Experts of a small language model.
Size: 13 layers, width 256, 53.5M parameters.
Experts: 32 experts in each of 13 layers, 128 SwiGLU neurons an expert, 2 picks a token, a softmax router.
Training: 300M tokens, 4583 steps.
Below are experts of layer 5 (counted from 0) of a mixture-of-experts language model. Rows are named gate (a neuron's input weights, with its number), up (a neuron's input weights, with its number) and show model dimensions 0-255. Each number is 500 + 25 x the weight over its row's rms, rounded and kept within 0 to 999. Numbers have three digits each.
Before each expert's rows: a language model's description of what the expert responds to. This comes from a sample of Wikipedia text that the model never trained on.

# expert 15
It responds to: Short syllables, non-Latin bytes. Short letter pieces in split words and names, such as to in retook, o in neo, plus Japanese or Thai byte fragments.
gate5:491540497487510481514460482522466514479509469496505510518514496532493505506519476593502519499501523513474502493479468546494512478515551492511501473518474528531539516536511505534493540505538518505528491540558489540515476472483505498513505521476499488484541536468493476492517470548503536482543497510505494520519488483485462487497479459516467475476539497521460531504475514489475492524492526525507518496536485516529491533517456502484525494519483519528491522483459472553504481482465519546481500444534515512458504524497498510468504533506476486505553519477523478512514503477476504534520476460500550563490511448529509435456511468496508494489534529546513519501452469484500501506505539467522541531532487448463517483513499493503517509515517453488511506490508490500507507511510495
up5:510493510512475504505498477457519469502498506523485511500479487498493490487513498524528529530481470536486505513496503468427509470495504498477507463507516515526554507489492496518482491493504546475518505550472537515499484516439488505507507521485513490481478533464517510497499565540496478483513454509493573513505504524531502535465474498495504514497523582528475530526518483457517499457496475498503509518466485551505466499500475512536486502504458491552496464457499526469506472475508485513505488503496526557514518518473516480463472489465521521506516479481547519471470522494467475482463516487497484507466475495530476468459544480491513501553518489521444536515516499516503455479487481521475497519482504463511518484499499471518527511524430461463473490485507492442509479483514521

# expert 5
It responds to: Mid-name word pieces. Inner pieces of proper names, especially German and English place or institution names after St, such as St-ad-ler, Wor-ces-ter, St-ift-ung.
gate1:528539518505511519438510488477504514532480505490510532528481506515477531485503460485540492496514515470507489539504492503497468474518486456490487516483507518479520495488507563475527483495552515509485477473518475528510516496495519483494502525538490486495510492526528507514494525507517496534497479499528513553533506535532516510514512496502536466465533487512464473484490523513470510513445514485516523471561468490469491498517515454516476501470547480472469538495500491500503482490523497463460508495534481454478494548490511513495530491532478478528519475561520522449513518508532520539466574499486554542477499517522474483496481549539516490519508504464478490477510493472493475524551467549535522453508433510466501499513504484522506538514538534516481472461498490521503492498502471
up1:468482497528487509519554491510514447530506479510489507508480511476519480486501507504461494455515527511536512499496515432456542498515487511501505498506497508474466510524492491489508493511541508507528473495472507476473456526490463460531479507519494500493474507510509493521470521513515485525472536518454554511489529485555532559515555480473497520503533505489522494525472461454491522478497498498538505452516496473470515482561498466497507511505423533497550494501518502499520505506510503475463481493483476482504488496546483506543495476538484487493467520492482529502484487482481530538527468520505466536501490472500463497473485477537507472507434538467490510534507484550526492478506504465494529549538546509466509488512500493547486526522511502469529513522515509540514533468474482

# expert 24
It responds to: Inner word syllables. Middle pieces of ordinary English and foreign words, such as ran, aining, ction, ro in embroiled, ine in delineation.
gate1:483480472516471537522491481460518531521487475489522512546499507431528503487508469523498520510512470485502471539470520526510505510478535504497469530488462510479465521466516514529522575502507553512533480508518487523517492501489546540479494477470531512519510493491534476527456521489487526570495512481485534499521488495523504482485505502501521458485490516482492517503478453459516504490499471518442507461527470548539500488479514487467514492486512533488497477507488522507492484508483478490475491518506504584520555513507493490463492517498534500527487537529539527479527476521502478557520482518511504525436490525508518501505513493528491493476509513505505492511475527481486490493502530500507451487518495513512516505503472489506476477454430443500487556505492478516490472546522448
up1:485528512517473496531485476488506527511471471506492510473526479472515439431470504509484507486473454497504496501458471522515521462509537463455496524524471472490473519469473541515487510505496483491466562498499504536497501483451518524483479519479518536514517549502528468531483489514516491514512453485485522521490497482501473492498513504453495445531507500529516508511527508489489509504501465474536497519505525447541472490495495494492530521526451527496462490461482479541441456551515507482478512476487526481525541518439544478475501505492495542474467498488493476484514511491480463504473498425525487510470497494490512498511497490497426475491485475501531521510518501418456494481518473513499477494471515509516473482479506511514508540485462500492483492501466496506495506491531493

# expert 25
It responds to: Mixed fragments and prepositions. Common words like in, the, of and well, plus mid-word pieces such as ch, st, sh, often in geographic text with km.
gate0:463476546471507496548526456510482487492515469494538478491482540525556521478478542520476525465494515501526467477488535508512529500428541498534502534514473547492455524496524474512468496486492513495512474490533482511509506484521529494533514511490525522498459494469503530500472466477456489512531533523535497524501520526509487510475485529519532532524504508476444457480481468487476510523518469511496491495527496508518480528468516487570469533481475507436520499531537476481443489513510509496494509502471477497497490467495496490474485495483522510474468444536473512476502572512528483475493512524507464481529519513490519555493461508502496493520444514513539510486487529504502507441487471464501473493465525468502480541493496469521500495479504531496520500495491490485505531493477526
up0:485511503511474537461518500473501527490486491511493481516491509523499477516472534505476485501521502510487453519518528531536513507514554501536531517450537472494472559521548468512502469513458485489522497528526461508479529534477501522516462480474501481480493466481510500473505520474469504526504512537458495494480465529472477499505520524499445515502462463496494506490461488528508524477532535507461514471509523470507506509539538510507503483468547486526466510462469531487458556484507538504495521517521483483501500521536500504474501472503526524504553494503525487501507499513492533499490494555459558466513507505499511492481466528530484452516495550495537540467495486484475480484492472522507506540545470455488494451507532490491476444503475504467463473480509456481504479452490486